Weights of a small mixture-of-experts language model, trained from scratch on English Wikipedia: width 384, a variant of Muon for the experts.
Below are experts of layer 3 (counted from 0) of a mixture-of-experts language model. Rows are named router (the router's row for the expert), up (a neuron's input weights, with its number), down (a neuron's output weights, with its number) and show model dimensions 256-383. Each number is 200 + 30 x the weight over its row's rms, rounded and kept within 0 to 999.
After each expert's rows: a language model's description of what the expert responds to; "raises" lists some tokens whose logits its average output raises strongly, later layers aside. This comes from a sample of Wikipedia text that the model never trained on.

# expert 37
router,168,175,213,193,169,178,198,152,203,181,169,145,237,172,165,215,182,261,199,168,193,200,207,175,182,176,130,243,251,144,213,194,206,218,198,193,177,197,200,179,279,183,208,235,172,229,244,185,194,243,276,217,187,197,152,199,222,226,182,180,244,212,137,220,258,206,185,178,219,169,155,256,132,237,198,190,138,251,176,191,181,190,177,213,201,190,207,209,212,185,179,194,174,178,194,266,182,147,167,235,197,206,211,196,184,173,173,208,216,215,197,204,229,232,268,166,215,219,189,186,172,223,193,249,242,191,235,218
up0,227,198,207,143,197,218,200,194,189,209,225,176,167,160,202,188,268,207,207,229,251,241,194,183,225,154,179,209,230,144,184,219,251,234,197,175,156,232,216,225,189,215,206,257,172,223,137,248,164,160,160,260,222,198,204,177,209,236,172,166,161,153,185,247,226,203,238,194,147,249,242,192,212,185,184,251,229,206,209,235,182,225,185,239,193,197,220,187,200,175,158,235,206,221,230,217,135,177,156,199,176,190,174,252,206,208,187,173,241,203,226,172,140,190,277,208,200,194,154,155,218,235,181,172,246,215,177,169
down0,136,210,213,190,215,210,189,220,241,249,158,218,212,208,195,212,220,214,155,198,212,197,210,204,171,162,225,181,230,175,193,196,182,184,169,125,205,208,180,181,210,144,171,235,210,202,193,164,205,171,204,191,177,198,169,239,234,166,158,218,249,238,235,138,163,192,117,270,173,191,170,205,142,167,204,231,209,193,257,187,191,138,204,167,232,209,180,166,216,203,143,236,224,136,218,208,170,138,219,228,218,156,175,147,234,141,236,131,200,178,213,187,185,198,200,192,230,183,234,223,235,190,189,192,219,210,168,202
up1,241,179,134,198,218,205,205,194,202,204,193,149,219,175,146,172,223,181,194,172,243,188,191,144,220,207,197,221,184,162,206,221,191,212,212,179,237,159,188,204,215,234,220,177,202,247,203,154,228,124,220,207,215,254,177,223,198,157,138,157,202,241,230,218,214,136,213,217,213,195,209,220,214,249,202,150,186,200,171,226,220,189,235,198,165,199,223,211,213,190,150,172,190,146,189,164,175,168,232,239,228,204,200,141,280,155,163,222,215,173,191,210,210,280,195,180,225,173,195,225,272,204,187,200,197,185,185,176
down1,177,163,216,207,202,185,230,258,212,174,214,185,200,209,222,220,141,202,231,227,213,201,236,253,202,200,176,222,238,260,199,206,232,161,180,199,241,223,127,175,245,232,166,200,198,256,172,208,206,161,166,161,261,232,183,200,181,224,231,219,189,188,206,208,196,182,167,196,148,220,215,210,224,173,265,159,108,193,164,171,181,159,198,183,191,171,165,167,204,204,185,180,247,189,203,217,222,208,180,179,183,193,191,215,213,155,210,203,254,140,190,180,229,154,205,167,137,220,215,245,155,178,183,198,204,255,189,179
up2,205,223,196,228,226,208,167,179,219,211,262,157,168,231,223,194,251,175,214,225,215,227,183,97,144,248,208,240,219,197,199,188,204,244,230,243,178,204,226,246,201,179,231,202,197,179,232,176,163,151,220,182,200,190,264,225,248,241,168,177,190,208,200,213,201,130,194,160,200,159,234,178,228,197,193,212,208,222,209,224,163,181,204,216,177,182,222,191,177,192,199,192,219,189,210,254,213,230,260,200,250,214,182,221,201,139,193,180,181,165,174,168,156,169,155,229,175,232,204,217,191,226,185,229,238,210,256,187
down2,176,244,226,283,197,247,209,159,235,185,219,204,218,217,177,185,194,167,206,231,204,212,218,206,244,203,220,194,225,203,188,230,273,240,166,189,216,206,256,234,182,192,206,195,185,204,202,193,162,232,207,209,149,166,220,199,231,196,217,171,257,230,162,189,202,137,196,197,176,175,196,173,253,235,230,210,215,181,241,273,218,181,211,179,159,258,176,137,197,180,187,196,164,202,240,189,189,158,197,248,280,203,202,229,188,215,179,206,194,151,252,216,156,176,194,192,199,216,194,201,175,186,123,213,128,185,208,242
up3,202,180,249,213,216,181,191,174,252,253,185,154,203,157,206,160,211,219,187,198,248,219,141,165,178,167,158,161,198,171,260,196,270,227,194,207,228,141,162,176,183,173,159,207,192,231,211,223,228,201,200,222,194,225,183,184,190,209,213,155,207,225,161,249,176,247,215,191,194,176,226,195,174,178,196,216,209,305,200,206,176,172,243,212,191,210,190,160,217,174,174,187,192,229,192,238,186,212,185,195,239,98,232,171,231,161,207,209,139,210,152,226,163,234,200,184,216,233,204,178,172,236,193,194,197,143,215,214
down3,166,187,222,166,190,182,172,182,170,164,190,188,172,168,207,215,213,196,230,239,190,191,177,235,126,263,188,239,146,268,168,197,248,215,215,198,203,212,190,214,242,214,221,173,178,193,200,188,233,199,234,175,237,218,217,176,186,218,245,186,169,169,232,198,197,228,219,180,255,219,180,184,215,134,205,232,213,167,237,202,159,175,168,204,204,189,164,239,243,127,213,133,181,184,192,204,152,230,216,215,219,203,236,124,167,179,180,218,220,220,174,240,198,217,260,187,186,226,137,223,258,165,157,237,148,194,185,154
Description: Abstract nouns. Abstract or general nouns after the, a or an, usually followed by of or to, such as service, development, system, concern, responsibility.
raises: " of", "elt", " —", " while", ":", ",\""

# expert 2
router,166,205,190,150,177,192,209,206,144,169,155,141,281,206,182,187,215,182,208,250,235,229,196,139,256,238,210,173,196,212,216,186,253,230,229,202,193,216,242,222,257,240,177,222,169,181,158,210,215,250,172,213,275,200,177,206,196,217,233,265,228,251,204,187,307,139,228,193,229,190,198,191,175,167,135,182,230,197,191,168,161,245,155,185,182,173,216,217,226,140,240,249,196,201,211,253,193,198,178,212,207,169,177,177,192,181,225,195,182,231,209,163,214,212,130,197,261,224,206,204,260,230,198,197,201,222,248,205
up0,191,210,157,148,132,204,227,202,155,176,193,222,160,228,200,239,191,154,181,167,262,258,219,200,251,178,160,218,179,211,202,181,178,199,178,216,199,194,184,193,230,165,212,223,267,187,187,221,233,246,175,226,188,182,147,215,167,188,229,169,159,243,180,188,205,191,178,189,217,188,226,289,242,201,247,258,158,177,232,173,201,226,162,208,189,175,169,233,223,155,226,218,190,245,214,258,181,205,248,201,199,244,183,201,188,175,195,239,177,220,226,196,241,222,144,196,207,184,206,217,193,189,209,191,200,208,252,219
down0,197,187,197,216,228,204,156,153,197,258,139,190,226,224,187,201,195,226,185,231,150,193,177,192,212,194,198,230,152,185,209,181,201,216,193,193,207,225,206,183,214,247,155,190,182,122,194,170,137,243,194,161,184,261,208,264,159,193,195,188,193,235,238,172,287,217,211,251,160,168,224,237,214,174,205,219,265,218,203,247,274,220,234,252,186,176,257,211,190,181,202,164,216,200,220,223,165,206,204,177,264,221,226,213,206,241,204,180,197,126,206,182,198,234,182,155,198,252,166,213,204,171,167,161,224,175,212,224
up1,196,191,188,196,177,183,212,235,217,212,128,223,175,200,162,202,208,189,180,153,255,219,177,177,216,220,166,204,202,170,220,216,214,210,203,202,142,172,257,177,213,185,223,203,102,198,158,182,175,243,189,201,197,186,204,220,202,205,168,233,220,232,244,165,205,184,238,235,192,206,250,201,208,232,232,155,180,172,216,175,200,260,160,146,199,168,227,222,200,264,209,267,231,192,135,186,237,225,162,187,186,196,152,168,210,218,244,188,144,205,216,222,202,176,207,200,147,195,177,223,242,200,139,222,165,173,235,169
down1,221,143,196,183,130,197,143,216,250,202,236,203,160,234,177,229,204,181,224,233,165,188,243,206,159,176,168,170,166,181,160,185,191,203,197,199,209,167,231,158,193,223,201,278,189,176,216,200,185,156,191,212,189,212,197,171,174,139,176,225,198,144,187,166,164,213,180,181,155,222,175,218,181,253,196,194,231,217,196,199,173,226,227,193,248,212,201,189,165,204,238,178,191,204,189,195,207,237,188,229,148,201,236,175,251,231,182,178,189,153,225,210,216,218,157,181,153,220,191,199,243,221,198,264,203,226,189,201
up2,202,240,175,159,145,252,198,161,170,189,252,199,167,219,204,181,210,178,236,232,204,164,212,181,208,139,177,282,204,187,217,218,188,167,182,199,244,192,268,262,200,179,244,219,169,199,245,207,172,279,204,179,234,219,187,215,153,230,178,175,215,258,171,191,193,209,162,219,199,228,176,247,194,191,238,225,138,207,203,219,222,178,189,169,210,152,200,175,232,248,157,200,222,211,230,185,221,213,145,167,255,240,172,196,191,170,171,224,249,231,172,187,211,181,175,199,224,165,201,224,223,204,274,212,195,194,188,189
down2,279,155,201,168,186,233,184,215,289,137,199,197,214,196,210,172,146,206,250,226,257,198,242,227,226,135,198,170,201,165,194,186,184,173,225,220,212,219,238,241,169,189,237,187,218,185,241,245,188,216,210,180,212,158,194,228,167,218,199,187,242,226,204,175,169,187,202,222,142,187,187,258,195,214,207,177,225,163,204,244,226,239,134,132,203,275,226,232,182,224,173,162,248,200,247,135,159,185,188,205,192,233,242,240,204,214,142,170,202,200,206,170,198,220,213,220,206,97,173,180,221,196,227,190,204,194,239,183
up3,247,156,209,228,214,206,138,154,160,181,229,204,152,188,136,215,219,234,212,206,206,215,191,213,198,163,183,220,205,202,225,173,211,208,234,179,264,233,185,198,222,222,122,248,214,216,233,221,170,155,208,174,244,229,257,164,176,231,201,204,146,190,185,179,250,163,187,207,237,195,162,190,158,229,190,219,192,215,239,177,194,156,186,216,212,206,184,192,190,147,193,251,219,159,190,220,171,184,165,196,233,207,156,246,206,193,229,183,168,265,149,144,215,209,252,173,211,232,175,187,209,195,200,221,216,212,188,189
down3,151,218,183,183,186,189,254,132,226,202,249,196,188,250,172,166,171,203,179,218,179,206,234,241,223,253,201,190,198,149,187,219,230,226,212,197,161,202,246,180,184,172,179,212,174,212,213,142,208,153,192,228,208,187,193,185,193,143,199,154,154,164,158,203,227,217,160,207,232,140,224,183,177,170,190,209,221,222,192,140,181,192,179,177,185,200,167,254,225,223,159,235,203,230,220,255,164,199,174,213,153,212,212,226,222,147,217,187,225,215,200,164,246,198,219,233,146,196,172,247,211,237,194,202,181,207,224,237
Description: Month names and years. Month names and years in dates, mostly after in or a day number in tables and prose, such as March, 12 August, 2007, mid-1980s.
raises: "–202", "–201", "–199", "–200", "–198", "–196"

# expert 44
router,195,193,173,216,187,180,211,210,209,224,198,146,221,193,238,152,186,199,199,188,155,216,232,161,192,201,195,198,276,202,297,150,217,239,206,189,202,236,206,233,199,210,200,247,210,231,205,183,218,199,199,167,211,190,152,245,216,218,208,188,217,223,100,244,275,200,223,189,204,152,172,234,204,162,198,216,172,230,202,181,172,242,208,205,170,191,168,236,223,171,135,213,210,173,218,247,195,192,221,201,206,188,174,237,185,207,217,182,190,234,130,234,217,233,202,157,191,201,128,194,162,224,190,224,170,211,215,153
up0,263,210,200,214,198,257,199,221,181,184,156,202,155,128,251,182,242,239,182,219,182,182,211,223,193,201,226,204,177,237,176,180,226,114,204,211,153,264,200,180,208,202,249,230,147,180,199,166,212,210,149,197,179,218,172,170,229,232,204,169,206,158,204,198,193,168,143,152,247,252,160,217,205,146,173,236,232,201,212,208,195,207,172,242,209,200,160,184,168,228,251,170,208,229,168,241,180,214,181,207,181,205,209,199,225,177,241,186,177,201,219,170,183,235,161,188,198,224,148,229,215,212,235,237,248,176,229,176
down0,216,184,190,204,194,218,176,150,203,206,196,227,226,223,211,250,214,259,232,204,176,214,189,165,175,196,177,165,261,196,243,189,181,257,209,200,200,175,210,222,271,228,210,224,157,143,176,184,136,219,192,185,205,189,231,157,177,184,204,194,162,213,227,207,165,227,177,247,195,192,204,263,178,151,204,213,204,208,219,220,207,239,222,208,199,210,199,215,216,205,208,190,127,195,206,185,210,242,202,235,233,178,155,181,160,182,147,203,195,220,238,175,204,158,143,241,202,206,212,177,234,198,189,177,225,218,189,277
up1,229,180,146,218,175,271,170,242,223,210,225,158,190,207,221,190,204,195,232,257,198,210,207,275,238,197,208,217,228,258,160,169,227,204,189,180,151,243,208,181,210,172,206,216,165,224,176,210,233,205,177,197,234,195,173,248,226,207,210,187,243,187,188,206,193,169,205,182,195,182,236,195,198,162,248,180,206,256,238,266,175,218,198,175,223,187,205,245,187,207,165,184,248,224,222,252,202,221,165,242,228,181,266,132,170,224,253,161,219,204,139,223,242,223,167,249,200,169,178,206,231,207,221,200,198,202,237,199
down1,198,233,206,193,161,221,189,230,142,232,154,243,198,220,147,235,170,174,158,159,202,203,136,181,198,194,190,234,207,195,183,153,228,191,208,192,233,213,184,232,226,181,202,185,205,174,202,174,183,207,244,182,172,209,252,128,208,212,200,188,167,201,234,241,211,193,229,193,203,147,211,201,203,191,226,183,180,166,214,203,252,183,226,198,168,218,210,163,189,173,215,174,223,171,250,234,213,185,195,134,172,162,113,233,223,151,142,228,182,160,211,156,153,242,183,255,221,245,228,215,227,235,176,171,199,220,174,213
up2,116,171,194,235,165,243,209,225,181,214,228,238,202,179,202,234,206,222,206,251,184,178,200,148,218,198,188,216,221,207,175,247,190,176,211,242,197,186,191,156,187,163,229,169,219,208,162,209,224,168,193,207,168,192,164,148,166,190,169,191,172,201,170,189,233,186,208,212,207,159,195,203,184,181,167,225,167,181,178,167,227,157,175,191,145,193,222,156,201,205,214,229,185,226,191,217,240,205,169,207,179,245,177,180,230,219,200,165,225,200,219,168,196,195,189,177,258,211,228,227,161,172,202,167,208,174,237,217
down2,178,217,215,156,274,235,127,164,248,222,199,132,222,180,177,253,212,165,179,94,232,233,253,234,206,186,227,177,191,188,200,215,163,186,159,175,172,209,205,217,143,241,200,159,231,198,248,217,174,257,202,237,235,234,211,208,223,236,170,163,248,216,189,216,150,243,209,213,201,234,219,222,183,190,212,223,171,209,162,226,217,235,203,199,245,196,229,217,177,237,222,180,182,157,205,217,255,241,250,240,180,178,205,201,191,183,195,201,154,224,153,229,231,129,214,159,219,180,169,225,210,208,199,186,224,194,221,226
up3,226,172,177,278,169,217,211,207,170,246,182,235,162,247,215,188,169,257,193,180,200,208,247,150,191,163,188,166,214,240,185,190,191,228,137,170,223,246,230,227,185,221,216,187,150,234,197,207,218,164,211,191,189,245,162,172,229,173,172,216,220,225,219,165,231,219,148,207,184,188,168,178,206,194,182,216,228,227,207,165,243,175,204,233,178,170,197,193,179,195,220,259,190,178,171,238,209,229,212,211,220,227,195,233,215,160,159,214,190,219,178,167,199,221,175,201,204,188,189,159,198,221,199,193,201,228,220,151
down3,225,189,231,172,189,303,198,218,175,157,211,171,201,235,221,167,178,178,220,242,187,185,219,192,222,197,194,207,203,199,200,248,264,276,207,252,223,190,233,196,148,194,204,186,202,188,200,185,177,128,190,219,191,232,209,158,170,187,182,212,139,227,249,217,164,165,213,252,179,215,172,212,240,212,221,185,204,129,201,203,214,214,207,208,234,249,167,181,239,115,174,205,237,193,193,264,207,230,182,180,239,165,182,221,242,144,250,185,195,170,218,236,219,186,223,175,169,153,166,210,247,163,158,179,182,258,178,209
Description: Head nouns after determiners. Common nouns and ordinals after the, a, his, naming works or events, such as season, album, edition, first.
raises: " simultaneously", " today", " originally", " Resident", " exist"

# expert 33
router,103,196,234,250,170,226,214,194,175,214,136,251,208,216,222,158,166,223,182,197,182,209,192,190,197,215,234,195,186,186,161,180,219,303,172,183,181,208,191,200,225,214,207,192,157,206,203,169,231,172,197,228,194,230,212,209,183,226,235,221,241,229,214,157,216,200,237,171,175,208,207,219,169,211,229,192,193,216,184,206,163,242,227,201,146,195,254,181,207,208,227,223,171,253,207,169,180,216,158,237,190,193,161,191,173,142,147,188,194,192,192,221,262,184,230,155,186,181,228,195,213,171,180,221,207,228,213,162
up0,179,209,176,233,203,216,212,166,212,166,209,169,221,235,183,161,207,150,222,256,194,222,225,204,207,164,165,163,242,196,213,228,166,173,154,176,194,210,181,187,154,223,188,215,187,114,207,157,207,231,224,185,232,224,209,181,183,254,242,194,227,229,214,223,184,201,215,213,179,168,180,220,238,123,227,149,168,232,191,245,181,193,240,187,177,168,210,266,151,160,214,241,160,185,206,164,177,191,194,208,208,254,202,239,172,256,194,213,243,179,203,235,226,208,261,173,169,159,218,151,184,144,151,176,185,215,237,199
down0,228,220,235,229,163,176,231,174,186,190,233,224,182,162,217,182,239,187,291,161,220,243,216,240,182,206,186,207,185,188,250,209,210,192,216,242,242,204,178,210,178,214,243,170,243,185,186,198,213,221,199,215,259,178,211,164,211,167,207,159,202,154,194,205,144,143,173,176,202,229,203,185,226,203,161,251,214,189,186,175,201,196,219,225,197,214,188,207,184,203,200,248,217,151,212,213,201,176,225,216,174,215,212,170,253,219,197,224,240,212,183,176,203,180,210,218,154,208,214,152,224,234,150,179,225,188,218,189
up1,116,129,261,177,118,257,171,176,170,179,193,226,222,173,167,209,159,250,232,212,239,183,183,158,194,205,212,196,189,211,185,182,213,201,221,183,145,192,200,176,231,229,163,183,181,168,201,180,177,243,199,146,213,267,172,223,211,224,205,161,173,264,219,265,179,203,178,242,213,196,187,167,217,207,221,156,189,170,178,159,189,243,190,193,190,190,242,194,159,158,219,186,225,260,197,163,255,228,178,154,184,179,194,191,262,196,224,222,225,204,179,232,219,181,190,199,172,169,185,193,192,217,212,235,235,222,202,256
down1,180,222,234,257,171,187,266,176,177,194,136,192,165,233,163,195,212,283,193,213,163,248,227,193,164,206,209,251,228,177,237,220,160,206,232,152,227,200,176,249,260,190,217,167,199,259,185,175,178,189,207,216,206,182,188,198,164,240,184,188,208,175,170,185,156,182,223,198,204,182,194,193,239,220,247,184,175,156,226,248,208,199,188,180,220,171,191,246,198,169,125,183,206,212,185,239,217,200,175,271,270,199,229,189,193,199,200,239,207,92,174,222,248,173,171,202,157,207,171,270,200,207,213,187,235,169,223,195
up2,235,164,241,206,215,243,212,147,150,219,190,233,184,218,187,157,191,237,199,180,164,172,150,197,254,219,214,218,188,189,213,186,203,216,199,201,158,213,194,188,219,211,265,186,145,231,144,202,229,221,173,224,209,229,166,211,196,222,264,125,184,215,221,199,255,159,212,223,210,240,219,249,260,200,202,196,238,199,117,168,158,220,237,206,176,198,175,201,172,181,140,185,225,174,210,223,209,210,220,185,199,184,156,237,166,232,176,216,198,199,176,214,194,153,203,199,232,181,204,186,215,253,216,258,151,152,188,157
down2,189,186,158,223,181,151,169,233,164,153,219,226,220,148,241,190,218,136,160,183,239,149,189,174,251,208,212,248,181,226,217,196,226,207,187,142,200,166,188,209,205,143,199,238,177,176,207,222,172,234,190,175,210,215,259,194,238,166,239,161,237,224,190,244,227,217,198,291,158,169,171,255,174,179,253,177,163,132,175,190,164,172,173,208,210,200,218,212,223,158,267,204,173,176,237,202,158,236,233,224,212,257,249,131,199,170,218,206,212,192,183,213,213,176,218,202,205,217,155,209,203,165,220,192,196,203,232,250
up3,191,214,221,242,212,154,227,145,208,152,228,224,210,243,182,231,170,163,148,202,193,236,212,140,182,235,213,260,221,171,208,197,210,215,164,215,210,206,188,184,233,175,203,207,170,207,181,185,182,218,191,247,166,200,218,244,169,257,146,194,269,245,162,214,178,192,212,251,185,167,218,189,242,200,262,195,215,224,214,196,182,220,211,177,223,173,176,257,213,166,187,234,178,248,204,215,218,183,209,243,207,222,191,235,130,226,186,234,162,207,247,212,173,206,205,218,247,184,237,170,233,183,200,210,179,167,229,188
down3,188,155,234,202,195,161,177,184,229,257,213,207,154,178,149,189,124,173,227,196,226,205,181,232,227,212,214,173,166,219,197,231,210,235,168,240,205,205,149,171,192,180,212,193,219,230,182,204,147,225,217,216,226,181,248,249,210,244,200,237,183,234,246,188,186,248,204,209,210,198,165,214,227,204,206,130,207,169,211,236,203,169,230,223,184,203,149,227,183,173,158,218,157,209,226,198,177,213,149,192,223,187,153,177,215,204,171,242,258,189,211,167,184,188,153,217,211,193,216,190,190,212,152,208,195,204,234,252
Description: Line-initial capitals, headings. Capital letters starting a line or heading word after line breaks or == marks, plus the inner letters of acronyms, like ==C, EOD, MVC.
raises: "EP", "OM", "FC", "FL", "ON"

# expert 38
router,173,259,230,204,191,252,192,170,192,163,203,216,216,226,196,192,209,185,213,171,217,206,187,213,209,213,198,208,220,194,227,184,184,176,239,181,152,171,206,190,235,205,245,173,199,178,184,187,159,218,204,249,195,215,191,220,197,212,210,189,232,194,214,197,185,170,182,195,198,188,209,162,209,183,163,237,149,207,214,202,227,190,153,195,179,172,245,188,176,235,155,148,200,225,162,250,191,175,220,202,182,115,206,222,192,216,171,162,237,216,215,256,233,205,214,184,233,183,150,191,135,263,204,204,201,178,181,159
up0,258,177,198,188,186,187,238,174,164,215,170,168,159,248,238,185,166,280,155,138,229,231,259,160,196,196,215,227,175,152,257,181,200,217,207,174,160,204,215,203,158,198,167,222,235,136,216,214,190,207,174,208,225,179,207,160,187,257,209,185,185,185,166,227,214,221,193,195,166,210,213,155,173,152,208,229,187,234,238,192,248,231,195,197,234,213,246,267,237,229,168,209,208,189,256,213,221,195,169,166,179,215,182,229,222,174,180,225,260,185,213,189,238,213,215,229,200,213,218,189,167,189,171,252,192,216,185,237
down0,247,257,160,199,197,259,183,208,221,231,204,174,201,188,175,224,177,201,222,203,194,189,149,232,204,190,191,177,262,202,190,208,241,217,180,223,211,120,207,96,199,170,215,178,162,164,219,232,228,191,220,217,226,200,247,178,202,237,247,188,201,175,221,92,175,210,264,171,238,226,224,208,195,256,208,221,187,165,149,215,206,227,237,203,180,240,171,169,181,147,195,237,229,226,208,249,207,193,227,225,220,217,191,174,208,139,191,202,183,183,134,200,163,219,267,212,233,185,180,213,206,188,228,179,221,177,199,183
up1,260,163,212,235,222,281,183,169,168,190,208,200,197,215,236,167,222,183,179,149,179,179,208,201,220,184,207,281,185,192,207,209,195,178,196,222,177,161,181,178,197,200,202,266,197,182,223,161,243,177,207,169,176,198,253,226,191,196,166,189,205,255,229,210,179,261,186,164,239,194,225,149,244,202,227,220,229,178,210,210,191,184,181,198,180,197,211,187,178,231,203,219,240,270,174,246,230,245,209,195,209,244,167,225,249,206,175,234,211,210,190,203,178,197,194,203,236,173,229,159,186,201,200,216,218,232,205,185
down1,204,213,213,198,199,225,187,211,222,239,210,188,220,222,187,174,190,224,205,211,204,189,215,196,223,188,240,118,204,151,270,213,231,239,156,230,173,226,171,175,145,215,217,198,188,168,147,164,164,201,285,167,220,210,240,241,168,194,192,210,190,177,156,203,161,168,244,200,185,171,202,154,195,252,182,177,192,235,211,191,237,158,182,223,218,212,209,217,210,202,174,195,175,235,173,202,203,143,188,216,146,159,187,250,163,246,284,207,251,170,139,185,193,230,149,200,196,228,202,233,191,269,145,194,198,163,198,166
up2,192,189,168,201,213,189,216,206,252,193,207,218,230,178,218,178,163,218,176,175,185,230,240,191,163,157,210,152,146,234,160,184,193,214,182,222,137,182,243,149,210,180,248,228,207,137,194,174,231,209,220,205,218,175,208,203,210,231,177,204,149,227,185,181,206,163,182,142,193,168,199,156,208,214,206,186,235,214,193,226,214,162,217,206,182,223,227,196,215,226,252,185,132,210,227,200,224,199,207,162,264,188,161,237,223,203,174,223,163,234,151,217,205,186,208,204,224,169,201,210,205,240,148,225,149,172,210,271
down2,203,241,216,130,245,166,239,164,150,212,192,199,266,169,248,170,199,217,196,239,182,221,190,217,219,193,191,196,210,193,225,211,234,156,186,211,199,176,225,231,137,159,181,222,272,209,179,216,257,201,218,180,223,182,218,199,207,230,217,246,204,187,187,248,273,194,240,196,180,207,214,182,215,147,227,197,185,195,167,231,189,199,217,179,165,245,246,186,211,187,159,190,235,194,192,232,206,239,194,242,264,206,146,205,197,207,201,186,237,188,175,175,224,201,251,132,175,146,193,187,248,218,162,201,186,195,137,199
up3,228,219,204,229,209,199,228,210,215,216,218,204,185,196,262,200,201,222,182,189,232,221,174,189,229,171,186,203,213,216,201,150,186,184,144,152,102,207,308,212,203,170,220,169,205,204,170,183,201,189,226,215,229,184,231,167,223,153,178,160,176,229,211,228,244,245,232,205,174,197,146,211,251,131,139,224,229,226,247,145,189,173,230,219,249,190,189,194,159,203,208,177,220,269,202,231,215,247,199,160,219,163,222,181,195,195,166,210,240,216,191,180,192,174,129,212,188,293,208,211,139,230,181,167,195,213,234,199
down3,188,183,218,191,207,219,234,183,161,237,160,243,115,185,218,238,197,180,183,213,218,157,204,243,198,269,227,151,224,195,164,266,204,175,169,267,200,184,236,209,213,153,220,189,159,215,241,181,180,207,170,200,221,225,156,190,186,176,200,228,189,175,179,159,141,197,142,249,189,179,195,123,215,208,153,235,177,213,204,178,181,156,208,210,198,192,178,178,227,205,219,180,170,164,216,209,162,186,286,161,158,226,177,179,228,254,266,178,228,136,216,198,189,202,229,219,143,147,178,211,247,189,140,176,248,240,188,219
Description: Sentence-final punctuation, possessives. Periods closing sentences, word-final pieces bearing a period, possessive 's, and section heading markers like == and ===, plus early.
raises: " However,", " Another", " Other", " Since", " Notable", " During"

# expert 22
router,185,200,238,186,213,193,227,154,184,189,165,179,201,205,167,206,238,207,211,198,171,181,214,181,227,231,191,193,166,204,242,160,222,212,163,192,176,119,205,149,244,200,215,184,189,217,240,154,220,214,186,197,227,205,217,205,180,146,209,233,186,144,217,178,228,267,206,164,195,217,206,178,179,206,156,210,250,227,168,202,192,263,151,218,213,173,247,225,230,222,177,163,188,149,130,228,221,169,159,242,268,201,205,265,220,140,189,208,144,207,213,191,221,201,222,193,197,233,217,247,214,175,142,207,215,195,221,213
up0,178,168,247,265,165,158,238,203,239,187,225,171,210,189,159,162,191,178,167,183,155,168,227,178,204,171,245,219,232,197,227,188,205,225,211,182,202,223,174,180,208,221,195,187,181,239,215,221,183,171,241,174,234,184,207,221,190,214,193,214,187,224,206,214,252,216,183,242,159,250,152,177,182,132,116,183,180,226,185,189,153,165,176,215,166,148,258,201,228,191,261,236,228,281,184,222,255,185,196,157,186,200,184,154,204,206,257,234,174,188,206,211,157,225,211,214,229,159,274,174,218,199,223,212,225,144,197,236
down0,212,237,177,239,219,174,210,192,175,211,118,185,217,196,195,163,178,208,196,190,195,255,169,241,172,251,184,221,264,228,223,177,200,181,192,193,198,186,197,170,212,179,239,203,249,146,237,158,222,205,211,237,153,187,178,191,198,202,208,214,199,181,160,210,187,177,159,240,233,162,166,192,223,209,205,268,159,203,191,238,249,229,192,219,210,179,260,222,253,225,155,194,148,205,179,191,218,192,189,136,239,175,195,152,211,164,223,204,225,270,215,182,227,230,169,209,197,206,215,229,202,171,223,205,182,188,238,230
up1,212,247,208,212,202,197,230,176,210,227,192,228,193,211,246,180,274,167,169,233,132,173,207,237,213,257,186,172,195,193,226,174,215,169,205,186,200,207,167,218,199,215,221,178,233,213,167,177,210,249,218,195,229,241,246,246,214,195,165,221,233,186,228,190,195,217,173,180,169,199,223,180,204,220,203,261,183,262,218,204,156,219,219,142,247,201,225,191,174,186,172,248,144,210,229,196,222,186,137,219,172,190,166,248,201,214,197,148,207,184,166,203,219,193,297,266,240,221,180,215,210,148,186,160,214,199,270,189
down1,183,192,170,231,240,216,241,163,193,227,185,216,167,222,199,163,217,175,186,193,233,190,255,158,184,208,234,236,169,207,188,183,204,205,225,206,191,236,162,168,191,220,159,207,171,183,183,194,212,195,189,216,258,163,213,187,219,176,170,189,208,195,252,223,201,216,155,202,173,217,196,173,170,166,177,165,192,220,138,188,242,205,184,228,216,159,137,219,169,159,171,239,185,227,211,196,200,183,141,144,248,207,212,209,171,193,233,202,150,164,144,172,174,187,186,217,189,256,239,194,207,226,294,182,184,228,226,181
up2,138,205,193,206,172,144,193,210,153,190,189,168,171,238,185,193,202,194,200,232,207,125,176,212,169,275,232,218,219,212,216,206,184,220,229,180,207,169,206,142,145,196,236,194,129,196,211,169,164,204,221,190,174,202,148,204,158,185,189,220,235,204,172,204,251,187,163,173,207,221,125,207,286,215,131,211,231,150,215,148,196,221,215,211,197,233,194,180,187,232,199,199,212,208,162,235,197,186,251,183,165,237,188,156,229,203,171,165,228,222,221,244,142,216,189,230,229,181,226,228,200,195,228,213,202,236,235,228
down2,172,211,230,149,198,220,210,194,270,190,245,219,183,211,161,252,181,182,241,197,211,185,206,230,161,195,201,90,182,111,195,213,190,157,194,213,175,231,162,197,245,218,156,152,193,237,192,265,178,238,215,215,200,262,181,162,189,188,202,182,172,161,211,193,187,155,189,173,158,189,227,227,185,258,255,210,185,202,193,185,144,152,226,195,210,193,219,223,141,254,237,208,191,221,225,264,196,236,182,217,206,204,251,169,219,206,205,154,244,191,195,177,215,185,109,244,214,179,242,205,189,242,263,262,210,245,214,192
up3,250,222,177,174,197,229,216,203,265,245,171,211,157,233,189,214,242,164,222,229,241,240,216,198,180,203,205,197,222,208,187,213,239,236,237,194,218,174,201,210,223,151,146,251,210,264,182,125,218,179,235,192,311,185,148,205,208,150,230,197,169,207,222,161,209,266,202,231,217,223,177,171,182,232,192,214,226,204,232,170,125,218,186,165,197,180,200,212,170,187,196,140,195,228,158,232,183,292,170,200,213,202,211,195,218,192,226,187,189,210,201,167,174,237,178,210,158,216,165,187,176,168,185,212,202,270,196,179
down3,201,160,204,205,202,172,179,157,160,167,247,181,229,163,202,162,193,208,182,173,201,193,217,174,196,211,261,173,162,206,147,239,164,183,214,200,131,228,219,193,165,221,223,171,183,165,249,228,175,163,192,228,181,213,217,230,214,188,152,218,209,173,137,206,207,156,175,265,174,166,206,241,195,158,216,193,185,190,153,177,269,235,224,203,212,211,165,191,173,193,140,226,141,165,265,204,200,146,227,217,240,186,234,147,203,262,193,181,190,198,166,159,222,184,191,195,242,168,229,179,233,211,175,215,232,168,200,199
Description: Digits and measurement units. Digit groups inside numbers, codes and coordinates, plus units and symbols, such as km, mm, ″N, °E, and pieces like 29 in 8000'29'52.
raises: "=", "Scientific", "Member", "Studio", "Personal", "General"